From a checkpoint of a small mixture-of-experts model trained on Wikipedia.
Size: 16 layers, width 320, vocabulary 2379, 56.2M parameters.
Experts: 24 experts in each of 14 layers, 144 SwiGLU neurons an expert, 2 picks a token, a softmax router.
Training: a variant of Muon for the experts, 245M tokens, 7486 steps.
Below are experts of layer 2 (counted from 0) of a mixture-of-experts language model. Rows are named router (the router's row for the expert), down (a neuron's output weights, with its number) and show model dimensions 0-63. Each number is 128 + 32 x the weight over its row's rms, rounded and kept within 0 to 255. Numbers have three digits each.
After each expert's rows: "comes before" lists some tokens at least twice as common just after its tokens as in all text. This comes from a sample of Wikipedia text that the model never trained on. Tokens count by the router's weight.

# expert 3
router:073113107155171089124178049132110066087113090122137090100104129114099160101170171175135118133068168082097106123113093124165149163110152085178168136138132155130142151178187170114117168186148108
down0:086123143090161126164146135083170111129143139142063149055124165127130107086106097155134121138147103100122132129160099121132129124070146142078121095148095069122183143082156096083090136082123142
down1:110135113118110112141114117139128106139163048128110157143088143106099051102097074166157123119117116105169183130119134093142081139081137163133080206136130129133172134165117166069164107133101154
down2:129076124170151065136186112076108129189126124162189144142120178119200161184161100168156058152121160157127091148099164091109135121078126159121173147163120137124081170134133098072155155089154113
down3:121173158120181133091127113151143134138112186147096108109153160146105162109156146140135134113160126102147131150130067127104136141108126056112107113127176147161160149102123142101137120084137119
down4:080165089142112153120160202112136102115152127131175112130119175190144197119193089151097172171110135138135062050097090119137154153104184151186106097098121086060108148073095127159117083145131093
down5:140132132163150123129122109121090132117094118131100156162113138136118107117167165140150141063068131112152128094112140140174155131137132075054169190181130105090095093101079129137099062119113105
down6:159123156107077099118129117146163145151119110110100153133112119135085114105103118097116122108155060178096148197199119099106172160108077140182162153099110190162184088142169160185193121155128111
down7:082136153124142093094127106120119138167189057100138140128126135047086086141113116152148121140109165141118130144122085113159144153148102163075105130092177126218130142129194091092089117156107199
down8:130070159099113144132150115135128077123094102111159098086189098109091172136103098094118119155084123130173062174073138079150113130118113197076129117168137131108149165178155154083140153141154142
down9:057105145136140118140161111138162093105081147164147154139114132119160052112109117122139134100138097137078182114131139096192135156068135169083121150141142099161126159162114093102100104140192168
down10:068125085153140145143171147102170080140149159152103089139168100095152172086100163164085157147117080126150128120100127116106084123104081183121109085138102157189139152155148129206131133120093101
down11:139158194138142152137116129130143209104142166107117127144099101100096104096130139153110139110174158104093136178128080093070150141170163073123184083087139116100150134166098188096132125124157072
down12:143131140114129166109138089082102067123109098085145077150101082134085113098157118126103156120146094060098102131122176154183133088093112106114147176171106100146105169091175157086129148034112099
down13:106107137100064111143140074136139178153198142105122153108125078139129186094111090102129142115080077085146121139102104089126130102141145091085127155073078131170134145173165088107200168146103099
down14:099126152117130158130145147134116108146053098126132107104139147151113099159102160123103113083104117156122104103132091156186126059137155111121167125152176144102115201133125137123100102180111129
down15:114106098122154165141144075152076160101105104137155138155166113104115134208141143165148129097130094122150151134060164109139143136115168140129149122106100167125132105159109116097141096159176170
down16:144074120138140122126142102095157119138149133121111154067120147144126086120140088098174096159165106104140152127115137115169176128089110099142063097139137117121122155087106144154201164106153112
down17:112134134133154134107120140170133137189155155155130137128095125108068131079139173122159130167146125118111102215105084120146202107124137104187131129114129144174118110094063111099147142128215140
comes before: " to", " in", " of", "ed", " by", " for"

# expert 16
router:087147103118170147113127113167110143146092145145154132128121165117155134123111180083141143144183147086099124144128073055197125108118081164180129153117085095142185082130144120112188105074165106
down0:134183077156152140117123169097139121099131115196177235109151092112134142125154143173143131111132118173140156147117102149192126148107128108090075114169093135139099166166089135083120151128154148
down1:150170104123116090124120140097133107121116080073113075179158166135164125162183134125151090129114105083128123182181159103126184086104125090111187092128099128189103143122139129155163109206125135
down2:113104098123128126115143172085113116100143147159123096144081182127118097076122066127087132185117124184137158107118100100131080150091139133091143126177135201128126157133151143130118109141151090
down3:112137153150122078123124180106099155151160168182092152191090093121140125138100168120158165095120125138136048133158139097172119145097135131135079166136146112123058169102109133068157149116184172
down4:096131141119121098119096152173183104109108117082143091098118082080143066129103109135176115182193085095114156182152102101203143132120099093142198139164119090081150113183121157130139152173145176
down5:071132157141124087121116136127085111155157070159167139136117117088120122157119148117126141104158092117142062156128133128133041180134106184117085138074137144177137102084130121159107108075093165
down6:054070102076145133103092154117176144088180110088106137126180153175168123097160098107152205110132140163105067074107111142164134100162092133139074087132066122097128207166179083089144143203140162
down7:157077108092078109078102085180138119154163124097153088141147117120150114174128144186154060164142124130155108106152152046112110164109175123095109143168138114188136140135125145116188137112056123
down8:061129081161130122165137139105127128087139125189128105087179099097145155146128131119102181109140195181119153139119160143103149100137079131121106121091139134144126070072127151106171132113135092
down9:170153105120150106062131108154172162127121156191126105138107130151177131130133164081166149154117141134144115126093167105107154126153173107068147175145120150090108133122149142079109107097111093
down10:157157150144117115123080027118133096099122081144104094130149125174125156147144112132145132119081157138109138084111166073160107150117108144139132086096143102145115154142087088157130138172129177
down11:163153137131121134149120132177175122133137114058116165134167125126131202171142088149130107150137160133069140136142119074139174189089100141134077163144103071132156139134162140120087109113125093
down12:153154171106055118132113122114096126153072106146158123140050120119064081115129209130094121123101164152153177152172030113140132171105103118128146182130132118143087074054148145095122134144123146
down13:144122131124047081123089140105121121140154155057157160131143130155101151093192138172054099151141074135143088154045130139077144171115126079075150117095168152118118111105066124136093122158069112
down14:146163152106153140127136111125118161091084134119098134139144108125164063083018160114123087161163120182159146091129080132162098137108135148146075117101120080071131170116077134107090145157078133
down15:209133116118100140143144163152198154165162171114147152114145099097139140128115129109109110082059105090078161118077113074154132068125134116126157118092120161194135091142146077089131131111105185
down16:153100139089119160133103102117124100173146103134141115047155089147135177167220135154108191136092152138142085183132150152092079137119137121058139111098139156112206128144119133089132085102140136
down17:146100138121108098127143130112151097115137127180098154149170115144138113189175096116216074124144159120112108155139104219107118120146100111124202095138142152116154148105141116123133086194107084
comes before: " the", " a", " his", " be", " to", " an"

# expert 0
router:089132178108100124106134098102067062060090085175086183113151115180052128126121131127079162106101106123087163111144103103140115115149137163180108154099136095141114143120097137161163116147162123
down0:152127141153165131138187131158125121091163147155102152140160122098139092128115111143129140158141116149082104144174053149164131178112163155163112153139103157153106123164094092128143152086159079
down1:147137116131162066125089109091123144122111162127112147146100073184107144150152153163138166153111180152098109138136135111156141108115080122151169131124122153130153207165092098191122108095093142
down2:097103117091144112099121161157141159102123153124103136085161169160111153164166101123101156112098134111093159112123154137111162111118102128090131067112129123129126077138084092082093182101194094
down3:143078137161170120152140101059188167168133145144141118159125088072149081115173122138155116177127103130100106126115139081098088147122188114100111077118122115050072179160139124152082162096123162
down4:119159162148086143051136113105212145140140175172045131155049149135090180181090120095069151141101138143122118139167125120118139151127095120160188192126177123171117145175131203107140158123103156
down5:119157137012159139159160069150081064195139097146128171145162111128191099143130095133075124096127120146145152146100146135123132100166124172095161126151141097173190186085118084129197112105162140
down6:102136160086129159174120141160166140090068118143154078164112183130137069083104130155070112143083125153097121088071128103115103126138130099118153165166142120116130131086118095100147110099089110
down7:106094164101108141136108182090118092118174141149135092087150113118156105161105178140104181147097062128109128139069117099158124140113155091167089087106110117100066119127095116185189112070112130
down8:146163084181127080084131123117137160115119093122128102088100129133173128144099081073155135170125105158083040188167141112130109076114109114173079109132103126103097112139093203099148099159145123
down9:119093152145159108181174110096123109158152120194170146117108142107102098169096159148084104166103144130116134073173058135128099089140086097128167145095125143129086098124089088147051130076148172
down10:174127155140128086078146170158123121081135115150109086151125133089146118108103116125136137120120195200168119042166098090130115139112094157119154149149125103111107110108107067162137149112088096
down11:126125141122157084094085201135128205132148162126142160195127130161151097118128130150134146142109130128056036153128091157104127174099096040125094085192200171153134090116078202151181147129088090
down12:144130132127118144091082132205124158105103091122127106126139102121133159087133164160113113177193111085155130071112119136192154084133140118186161108117088120104118113124089161085178088101116138
down13:095151148128155136134103187144111143091112154199131137104113175117113095125094135125110112163090128084182069113141110159121162079099177094109063181096222129162119114062151125112102089081051178
down14:076126163161098162110165105142139090193099117162163124136146098149184098138101140033118165095119108089070122103098076068185107091170150133139082175147105135157134098144121136174173047094175236
down15:197155131131112128071140065093107127138088126128118130188089119120063096051109136082102128119125085083101096160119135090113145160153168137139155059141109156100095147118106113138113155112131157
down16:157117100160112118136066080121168157152121090147130181171140137139162133089117088124140124079117144197120146110142086079198076111061120099107187096113146158134143127153147149149170128139163177
down17:144143138188089117106082075137105123153164120096137143144074088118093121158152122149123102158122151135147176173099105070159111119157167123189081118096189113100119127124138120154164104142119089
comes before: "-", "|", "\n", "==", "The", "==="

# expert 15
router:074166137094117143106107150157153159182125170152129108110146142144174091097135204080132127129141160118106148131146085121095168174070114097095165159113121129176144152086161106103126166130096145
down0:107080084138110141148197124116113095067185183143133149078152135140144157086078096168086106142141153089112042102174120118130130115134158135071086076177129150086124133157158151149151129117139074
down1:183143104203126103119119118189148129136137151211105124079108076121190150111155105146134172119081127114106161097195097119126104141137096103147112121099109113111121134194125125148212170224146110
down2:121117184136130115175084111102160148160100142132164154063109138119131162079143134124112119134168136162184126118173093176108122113105128131145108106069159124051187041109130135107144199095149126
down3:116172116111106100129067166139144105105134116107143145138124149172132170108124116113143112089115133089095114122131201173107181119144176118161101124098090124147163100095134116131124116104122094
down4:125053123105141105129131101166086130130120125174164120109081064165115093151088145170180175143115176183116145136116101085186074065126155124103166134153136168114166153126167146147138167122116141
down5:141120144146141191177131138118091100114075134129159188155098132123122092132148082169107071109142140068107137132061132136168106179129092088100117131168150093150219096106153065094132114123104115
down6:119148084106079068123143154090065134096124131090150163114098180156132159133155139132132102143170150143068103201142107147087223092132117083148080108145072105094127088088136113126111167152117145
down7:141097163154120105159131106136158141135116139191106085120175067174097111140120179104121094140093145119132134094102142162129107176114181166121129119110092075095164143137112102104089178155092106
down8:112144095113153130176070137187113124095126081123098124063121172126159091126085147134165110095103135116129118123069143138167162094056102167127098128111114146137107102146078133108144150198102111
down9:136085150169086088065152154123084107087107080155093070139118163168160111155107095114114082123107079163169121136095136137138157206154147119151102140118112170128055170158179121216128109107077134
down10:071144078116166146119115140107129063092196111101084132097116156122150093155111165127147192127100145146103136151112152103180117158102087035216081082123089154121126068115103184132115142154072139
down11:070095157144115100136146103157114133132151120148167137089143129147116140138099110084168087183233138096151104092076146109178098126180157145075160139163125115138137103136082112138135151084163134
down12:182122067107126146115109125174088140139145154138101113099177168105130124178074093132161149114110080087128108055164095142043106078122160123075122103157145123128149121151134124091110107118096139
down13:149100078141136164077184138173127091174127129109201164084127130124088149156165113227124142149133149133097128159110113124124138149141138058169058138141136109067099142084171144082138096124130165
down14:124149122138083116147174142123145167170136117140124136103142140158089070127180153109125143152074134184112147080113068132150074153087129101101150096162185116134105153172107188117130150134157124
down15:157171135133167067132132134171106092100102136075095159142142149097177160120111145095125157211209138154183143125106107110101091165101150114128163116088128112095129056145134094175113138147183130
down16:144133121173081070151160177102131089117148097110166102129111126169126108155104123144121107193108113143173124127173106173127170147138095167174151136137068141109095163103138197116155138165088143
down17:114075088094125063163112119093129187105127082114183144110104107163113125053078184137144103095140109130115111079090107144080148169121175181129189129110168121146108109178172180138082126118113105
comes before: " the", " a", " ", " he", " and", " an"

# expert 20
router:089130068133090163122110102120106127087137155139124116067151143162113147085110095104073125124136139102119163112133104141142159133105117116143110142156110127080104120144092162135179184170043145
down0:114109108103114161137122112151119091222157062144107138115153133184173113166165156165106160133164174177160140103125137147175116146186176101201135155118150111114134125123096126143110133104131089
down1:153095126154161115093153089159107116158131094086104103148152104153131164052188105119169123063162130148079061120122130112123146147111121214122134130149160133146129157113149110195084129137153157
down2:169089134106114128142131150107091139104182099119098117089072140099172176131141117155122117168121124152133121133117143111092078154159134099128126133121167153160147130084132158149121102146160230
down3:169118097172117122102117121133150115120202108116142103155145121146155117165128121135145125140099142095189154135200085107080146102067099156063069132152150153162104161084138070054163148119118161
down4:205133192095073185124110166129140153112084163096130172083092167080100108103115171146125087097109115149122122195134085172110128088187118072178160195146126121112175164116172148121082121134121092
down5:133188124128066171151108144131124126130117110072156114146125160149122131049175169130075119103125128121137121157138105157103134121170152112079126161096162153150134094119177114109127108125108137
down6:078128118106142173097146113154080196066070077082133113146085113093085115168116125128074078171112092120167079156170126117114117175192154126120114130151184086088119212114113145152160136093145150
down7:171143119142073119137178111129102107134131110108116077136157133087170135146202107145136168099163132117191115116138141115139140079139101077146121141136150137141095138151076089135180052112087161
down8:135137146130109078113160160083127105118141166126124198148135113115107118107135134185102120148192099152172182173144133094124183133134053142101157106131141110157183051145121121122156138172120121
down9:141136162170125168103134146129080130063140152123124141098148161109089104168152123096106156175119141110152166098159116097181146151170080155180094123167134167119149141187091150130147138105076106
down10:052121098137128086127089151108107129067112144122120176116129137146124109162133117137113099153151108113171097099148166067084162104126147144110128169163122137124150151115191079175124102144120102
down11:156118156089132176189048126182145104072144155148142172099131109156084117173119055116123132070156168135094092108192131157154104132144123117125153138168118111130157167096154173122162133091140136
down12:041157102078181102129132164110110116133188147160149142179113136099105147146134100147144118094072162127093127170139109148137108136144111054091121082104170136098129095068123167154034149157106129
down13:098110168119227068096126111115090122143138076156172125112096108069121144105133129152147123132131202136070136068138135154080113140161210091147115125167128120074152097143112153194095130159108139
down14:092111159104088139139039154117102052103136113138176130096117141150024118166117106177128155130117100102099191163126138116101094117124133150169124143114111157120140126152125177124112140136146182
down15:121148134178140134169118108150117147124066108119125171159116133110139112136073101155126129162108160128143128138168076090083148138137094147041075161189215128091126101162085112128173122161082098
down16:149132159092117171110078150120196099115149087137125136107154099126132143115164102169154201141134150076115117119115084086074144128093123156079144062107156116110134104091135083116126169102115123
down17:072098125177159123161166105144168163171135113174131128106147101160139146134161099124126123103113082147073134096201144136144142097145155125118162134095167117124171100189116179090132106151158104
comes before: "\n", " The", " and", " He", " of", " In"